python train.py --d_expert=96 --d_shared_expert=128 --activation="squared_relu" --normalize_top_k=true --routed_scale=1.0 --balance_loss=0.00555 --n_groups=8 --groups_per_token=3 --norm="rmsnorm" --tie_embeddings="early" --optimizer="adamw" --lr=0.00441 --beta2=0.99 --grad_clip=0.5 --dataset="wikipedia_en"
Below are experts of layer 2 (counted from 0) of a mixture-of-experts language model. Rows are named router (the router's row for the expert), up (a neuron's input weights, with its number), down (a neuron's output weights, with its number) and show model dimensions 0-95. Each number is 128 + 32 x the weight over its row's rms, rounded and kept within 0 to 255.
Before each expert's rows: a language model's description of what the expert responds to. This comes from a sample of Wikipedia text that the model never trained on.

# expert 10
What it handles: Capitalized place and nation words inside proper names, such as New, American, North, National, World, State, Pacific, often in tables.
router [136 143 108 115 140 176 144 126 115 132 134  80 127 149 160 121  74 151 111 147  88 102 146 103  96  86 110 117 183  92  77 119 137  67  71  63  96  91 108 124  92 156 162  77 132 135 132 134 113 112 135 168 119 123  72 131 114 107 128 147  83  81 121 111 128 143 165 177 170 116 140 180 137 100 184 149 112 172 162 177 126 141  82 109 153 228 126  80 159 142 126 188 155 150  90 112]
up0 [117 134 140 113 127 161 159 165 131 118 160 137 144 126 126 166 174 145  94 144 124 157 136 125 131  83 122 136 152  88 122 107  94  81 131 111  81 121 153 130 111 153 167  83 102 100 179  94 119 101 184 138  81  97  99 156 119 135 132 117 186 103  49 197 206 155 121 209 151 175 151 161 118 136 161  63 141 117 142 160 131 152 119 160 158 153 134 105 108 114 160  56 134 104 194 159]
down0 [127  85 167 105 170 123 193 183 184 103 123 105 111 167 185 150  97 171 123 135 112  97 110 114 138 125 133  94 144 149 149 126 174 112 157 137 103  93 130 167 124 161 112 155 146 145 102  65 154 147 138 179 126 129 130 164 163 156 158  67 129 103 118 108 154 164 113 180 150 103 124 116  63 109 109  99 131 132 107 125 172 153 135  65 119 187 200 167 163 113 128 150 145 154 141 223]
up1 [170 181 116 140  80 146 184 164 142 126 229  75 114 108 141 133 133 140 172  87 148 136 152 111 151 153 107  93 105 186 140 197 171 152 155  90 124 116  71 104 112 130  98  65 148 137 162 146 131 158 163  66 124 176 134 128 140 122 144  72 140 133 172 105 102 116 116 133 134  93 117 162 139  97 133 109 141 196 129 130 139  51 102 133 109 116  99 117  87 180  86 107 148 139 129 153]
down1 [143 184 140 156 110 155 152 156 157 129 109 164 191  91  81 143 157  96 122 133 164 129  97 129  67 124  63  99 100 174 125 126 195 175  86 134 167 164 108 190 139 110 154 163 150  73 126 124 205  93  82 178 146 128 130 130 115 134 139 129 137  99 128  94 165 139 106 103 108  96 140 176 113 122 175 136  99 144 158 114 192 107 118 215 112 116 167  98 114 113 126 171 129 108 142 102]
up2 [ 91 141 149 103  90 167 157 119 134 132 168  99 176  78 123 174 111 151 113 136 160 162 129  47  91 133 171 113 117 115 161 181 140  85 114  68 164 117 115 150 160 112 129 132 150 105 139 140 159  95  82  89  93 133 171 142  91 104 135 118 100 126 141 121 154 129 162  83 174 203 155 142 122 119 137 128 143 153 117 133 124  63  96 224 133 208  66 151  84 139 141 129 124 148  99 136]
down2 [121 137 128 123 167  94  89 175 157 102 141 142 137  93 110  99 114 123 157 157 152 188 118 121 102  97  68 140  96 128  59 105 165 148 119 137  91 119  58 187 106 125 125 144 105 106  89 105  48 133 120  73 132 147 123 159  28 134 113 145 120 113 129 114 111  99  40 148 134 179  71 127 152 134 150 130 132 145 113 152 109 138 143 113 125 117 168 133 171 139 117 131  82 131 210  96]
up3 [108 148 103  94 100 119 158 117 115 145 123 148 140 125 128  93 102 194 138 103  38 154 134 123 111 198 149  61 153  92  96 143  29  94 145  95 111 141 138 120 105 157 183 112 122 161  39 170 110 122 103  90 154 155 108 145 155 116  73 135 148 127 115 168 164 159  72 160 157 161 139 158 137 145 125 151 126  98 108 164 146 134  74 123 151 168 159 141 142 161 134 109 148 143 119  74]
down3 [138  91 145 173 156  86 123 123 149 163  97 111 111 123 126  68 102 178 126 109 154  81  94 178 133 137 148 122 146  94  96 103 164 132 166  91 166 165 129 158 130 115 101 172 152 138 109  30 112 171  82  80 131 100 121 130  74 188 148 143 165 137 115  99  92 120  58 162 166 108 157 192 130 144 164 116 160 167  53 105 177 150 144 109 128 110 176 123 115 111 122 116 120 140 136 162]
up4 [130 130 135 172 163 152 181 132 118 121 111  92 151  90 120 158 141 141 193 156 180 124 115 109 131 111 178 128 101  96 111 181 100 116  76 103 104 119 173 134 161  92 136  85 150 167 175  74 115 116 156 109  96 195 145 114 184 131 141 143 124 134 165  65 125 122  95 111 139 212 128 106 174  94 169 117 169 214 147 139 119  73 130 126 136 121  80 128 101  85 161 119 108 152  87 147]
down4 [168  97 125 115 169  73 149 137 189 153 141 118 132 128  99 152  85 149 169 111  66 144 105 131 125 141 179 137 150  91 153 188  90 106  76 147 181 173 136 147 160 158 104 136 174  95 157  32 115 110  79 137 135 171 137 131  96 117 177  97 128 168  87 124 109 135 148 107 136 133 162 108 126 108 195  94  98 182  87 103 181 115 112 151  83 109 132 148 139  91 191 135 133 134 140 136]
up5 [149 158 103  83  88 109 140 117 125 153 146  57 121  65 174 130 105 166  63 108 164  99 128 115 109  89 115 114 111 125 115 182 116 108 115  78  99 153  86 108  91 142  77 119 137 142 148 122 130 164 197 112  95 171 203 105 120 153  48 127 142  80 108 139 126 153 162 144 147  88 144  99 101 114 136  80 162 101 161  91 148 134 193 190 104 177 121 128 108 142 128 109 105 108 167 140]
down5 [107 117 131 106 144  72 152 203 157 143  81 125 192 126 133 120  77 145  88  99  90 114  91 136  77 126 152 115 142 136 176 105 152 181 102 165 131 163  89 124 116 124 170 171 121 160 146  98 126 102 116 121 141 130 157 130 107 181 114 119 183 115 135 166  80  60  91 181 164 143 122 125 118 166 192 129  68 138 106  54 127 163  92 159 156 130 130 154  58  99 156 124 125 126 166 114]
up6 [153 122 108 144 122 199 120 139 132 126 129 159 105 166 139 107 106 159 109 166 134 175 130 134 117  58 111 164 166 133 135  90 113 155  88 112  91 150 110  56 116 158 148 124 123 159 158 193 105 162 104  83 143  88  83 136 110  84 114 120 147 112 171 171 102  78 150 161 144  90 138  90 139 108 142 142 125 183 143 157 195 176  71 132  90 175 182 107 168 201 146 146  97 144 165 138]
down6 [123  85  97 131 157 129 153 138 203 146 117 156 110 136 141 121 130 139 113  91 162 175  89 166 102 108 159 115  95 121 126  31  91  81 131 103  81 178 115 130 111 111 130 133 133 113 129 180 130 109 117 112 116  59 153 116 118 200 155 130 153 120 167 120 133 112  80 196 158 113  78 120 115 173 164 158 110 170 112  95 147 183 109  49  93 129 136 174 162 136 150 168 100 149 101 158]
up7 [142 173 132  99  94 119 127 105 139 112 145 126 150  72  80 172 164 130 121 159 151 101 179 121 122  83 172 114 147 114 135 212 133  72 127 124  91 114  85 155 165 159 113  59 163  61 143  73 125 137 117 139 119 154 140 173 112  83 168 115 135 152  46  73 128 174 154 130 166 113 134 135 158 150 152  91 121 138 154 107 153 128  87 159 137 184  87 159 139 120  71 112 124 116 115 184]
down7 [111 226 122 180 138 105 122 114 162  97 125 108  69 118 188 105 147  63 171 166 101 102  72 107 142 152  75 110 103 151  99 106 146 139  75 165 122 113 122 130 128 151 134 151 128  33  91 138 130 139 132 174 111  77 153 171 131  93 118 114 134 188 143 150 112 124 153 119 142  79 126 115 126 105 127 115 137 145 104 149  68 143 107 123 158  92 140 109 194 141 142 100 206 133 123 100]
up8 [109  93 128 180 115 184 134 142 123  94  50 120 109 170 156  93 133 168 142 109 111 103 146 157 123 148 117  90 150 147 121 114 191  86 108  84 101 106 129  55 128 128  93 103 143 180 174  50 137 126 142 115 175 137 109 130 146 113 176 155 142  60  63  86  91 122 141 147 183 160 147 168 114 153 140  87 153 133 150 164 125 115 122 128 166 159 106 115 102 133  76 134  69  72 151 121]
down8 [168 169 107 111 133 148 153 122 165 137 155 141 119 219 154 159 171 198 103  44 127 178 151 163 158 118  76 116 129 115 110 181 103  85 110 134  98 126 161 123 157 135 118 137  87 117 110 179 170 118  58 105 211 103  70 105  80  97 113 142 102  71 110 155 138 169  98 118 120 151 149 114 128 123 101 125 168  87 155 153 106 129 151  90 130 136 123  93 116 118 156 148 125 116 104  88]
up9 [145 112 157 123 136 130 116 147  69 119 177  91 184 105 100 132 107 134 188 109 101 121 122 128  97 141 101 194  89  85 103 108 108 115 205  74 136  78 121 135  77 123  53  72 112 115  76  72 142 121 128 115 117 124 133 167 132 124 144 144 108 127 117 128 138 130  64 124 183  58 109 179 114 114 107 168  60 123 114 135 138 163  83 144  80 157 123 122 111 174 177 141 137 166 115 137]
down9 [108 108  87 160 130  90 128 135 127 116 116  80  46 117  72 156 132 133 147 169 113  92 136 101 124 108 151 136  97 155 124 135 140 150 171 145 184 220 116 143 140 113 114 174 166  99 115  85 145 127 126 149 165 128 128 155  75 131  98 130 164 137 113  44 149 154 142 165 156  88 127 193 147 154  94 152 166 144 127  62 129 118 168 143 135 109 163 141 101  81  63  90 167 184 146 142]
up10 [109 121 147 134 160 159 102 144 123  94 131 130 162  98 164 129 183 105 135 113 137  98 135  70 132 150  52 150 220  90  87 121 180 118  69 113 168 126 156 104 157  89 148 109  97 138 152  78 114 155 155 156  81 149 102 144 110 130 132 115 149  99 155 195 177 114 158 166 158 172  81 137  93 137 126 127  99 125 132 117 146  62 117 219 132 133  86 183 123 134 140 125 131 142 138 185]
down10 [ 81 127 128 139 151 144 132  62 122 109 111  90 112 137 128 108 158 146 114 141 164 118 133 123 139 156 169 110 112 153 170 122 167 158 131 114 166 149 110 110  85  89  85 155 115 128  69 130 131  58 142 215 144 108 137 178 147 150 153  74 127  69 153  91 140 116 137 165 167 108  85  87 147 155 127 160 164 121 143 171 138 173 156  54 104 107 112 173  53 137  79 145 119 127 193 170]
up11 [138 115 114 145 128 170 134 125 136  79 101 115 167 135 107 121  96 124  97 157 145 139 124 124  98 138 145 108 121 158 142 207 152 141 131  68 131 125 182  63  79 144  74 121 124 162 105 126 110 129 138 130 135 188  35  91 141 138  85 150  81 146 110 132 163 116 113 162 107 110 169  96  96 123  74 145  77 172 164  93 212 126 139 116 115 133  66 111  91 107  78 143  77  85 154  99]
down11 [108 156 155 105  74 139  70 134 128 108  97  44 126 115 151  70 119 127 124 190  80 113  72 159 109 153 123 117 124 141 134  70 101 142 153 161  99 165 125 141 157 129 111 144 117  97 129  76 127  94  95 152 147 140 111 124 111 214 113  98  86 121 165 136  66 157 133 214 138 149  95 100 120 120 180 111  82 141 126 107 106 119 126  59 186 115 115 163 137 140 102 148 112 102  84  97]
up12 [174 144 133  89 122 157 100 146  77 118 112 192 124 100 157 162  99 179 104 162 177  95 120 152 109 165  85 106 155  68 154  94 177 121 147 124  92  90 130 138 175 148 143 122 162  70 153 130 104 131 115 170 110  75  37  77 160 135 140 152 124 105  98 142 103 130 157  92 126 101 145 119 111  81 112 138 104 106 162 185 127 124 102  94 131 147 152  56 135 186  91 131 137 156  75 103]
down12 [109 132 107 119  95 140 141 163  98 150  98 103 126 154 167 164 117 116 143 172 127  75  94 142 119 190 156 136  72  78 150  97  62  88 113 182  90 156  98 155 156 135  86 118 132 112 148  62 115 135 158 158 130  93 156  81 148 186 118 129 187 108 148  79 104 159 111 156  83 134 103 170 122 195 154 111 104 131 122 107  50 183 156 129 124 140 108 104 157 141 131  98  83 139  69 139]
up13 [146 147 131  59 111 140 115 153 126 141  43 198 140 182 181 116 103  74 119  97  44 124 119 118 160  74  54 123 129  72  99  96 153 115 120 113 102 139 128 124 129 139 191 136 138 110 134 129 131 125 100 117 117 107  67  89 141 118 151  99  78 143 107 145 136 112 144  98 120  90 114 126 119  93 128 169  66 168 131 150 138 164 130 120 125 108 141 105 162 133 156 193  64 112  93  79]
down13 [ 89  86 165  90 140  98 167 112 137 106 120  86  65 153 104  99  74  99 121 146 128 111  54 159 104  82 160 102 130 131 108 103 111 145 137 167 131 170 167 204 109 155 128 113 145 148 126  54 125 150 170 120 120 146 122  80  92 159 100 159 133  91 137  89  57 127 129 155 144 111 137 117 120 196 105 166  97 133 115 144 126 158 124 148  74 112 161 200 181 150 163 132 165 170 105 153]
up14 [123 158 115 157 118 103 103 109 109  85  84 150 128 174  80 163  47 119 170 145  89 113 142 117  58 130 127 112  77 111 121 139  98 113 104  92 154 119 140 117 107 166 114  60 120 128 152 106 112  98 175 156 186 142 127 144 163  81  91 117  37  56 104 124 140 145 101 142 171  86 140  88 146 138  80 129 133 109 122 181 119 158 105 146 121 184 123 142 146  92 188  97 119 116 154  89]
down14 [102 147 136 153 156 107 113 113 185 130  71  93 165  91 132 133 111 148 123 129  64 141 166 104  83 173 170 152 156  96 103 107 131 117 127  74 143 145 142 114 134 133 196  85 128 168 196  51 129 118  99  90 168 118 136 171  82 155 131 152 133 131 130 152 177 123 104 124 185 116  91  81  82 169 147 135 149 100 193 122 185 107 114 132 157 157  72 156 144 149 162  65 106 120 139 138]
up15 [ 72 105 137 120 131 116 115  90 126 169 102  67 147  97 125 102 146  54 145  75 148 149 143 118 127  92 105 122 119 165 114 162 106 162  98 111 109  93 168 124 103 213 131 146 159 125 144 118 151  92 127  86  87 100  88 132 104  92 146 107  99 124  81  53 124 122 147 152 218 134  79 111 160 162  74 141  99 179 155 105 132 131 135 123  92 174 134 143 132 179 166 109 186 171 124 131]
down15 [126 112 116 159 171  76 143 112 140 121 133 186  96 161 136  75 122 153 113 146 164 145 126 181 138  93 121 154 121 140 124  89 155 112 118 167 134 203 144 101 118 177 128 140 140  94  71 114 124 103  66  74 149  96 160 109 140 179 106 118  81 160 122 135 154 144 104 185  95  68 111 180 117  94 162  55 143 147  60  89  36 117 130 153 105 120 137 139 132 145 177 124 143 129 148 145]
up16 [ 68 103 107 141 148 150 138 174  87 150 147  93 173 155  93 143 156 117 129  95  78 150 131  84 147 169 142 144 137  90  66 104 148 111 129 145  81  77 101 150 164  69 127 112 167 121 136  84 126 141  71 113  84 115 127 109 117 120 126  99 109 128 120 165 164 125  92 154  96 211 115 102 139 109 168 151 109 195 168  71 109 159 123 195 118 167  87 151  99 164 174 171 132  84 149 138]
down16 [ 96 147 136 163 178 104 141  95  91  41 138 128 150 151 123 118 122 146 148 143 165  94 141 115 159  87 107  78  24 162 123 145 142 194 160 140  79 126 124 130 122 173 130 154 150  84 151 110 120 167 211 140  83 151 121  79 144 155 113 142  98  68 113 138 156 179 134 136 125 157 136 104 144  95  89 194 128 117 125  95 169 132 103 114 135  93 131 158 133 102 119  90 182 119 117 171]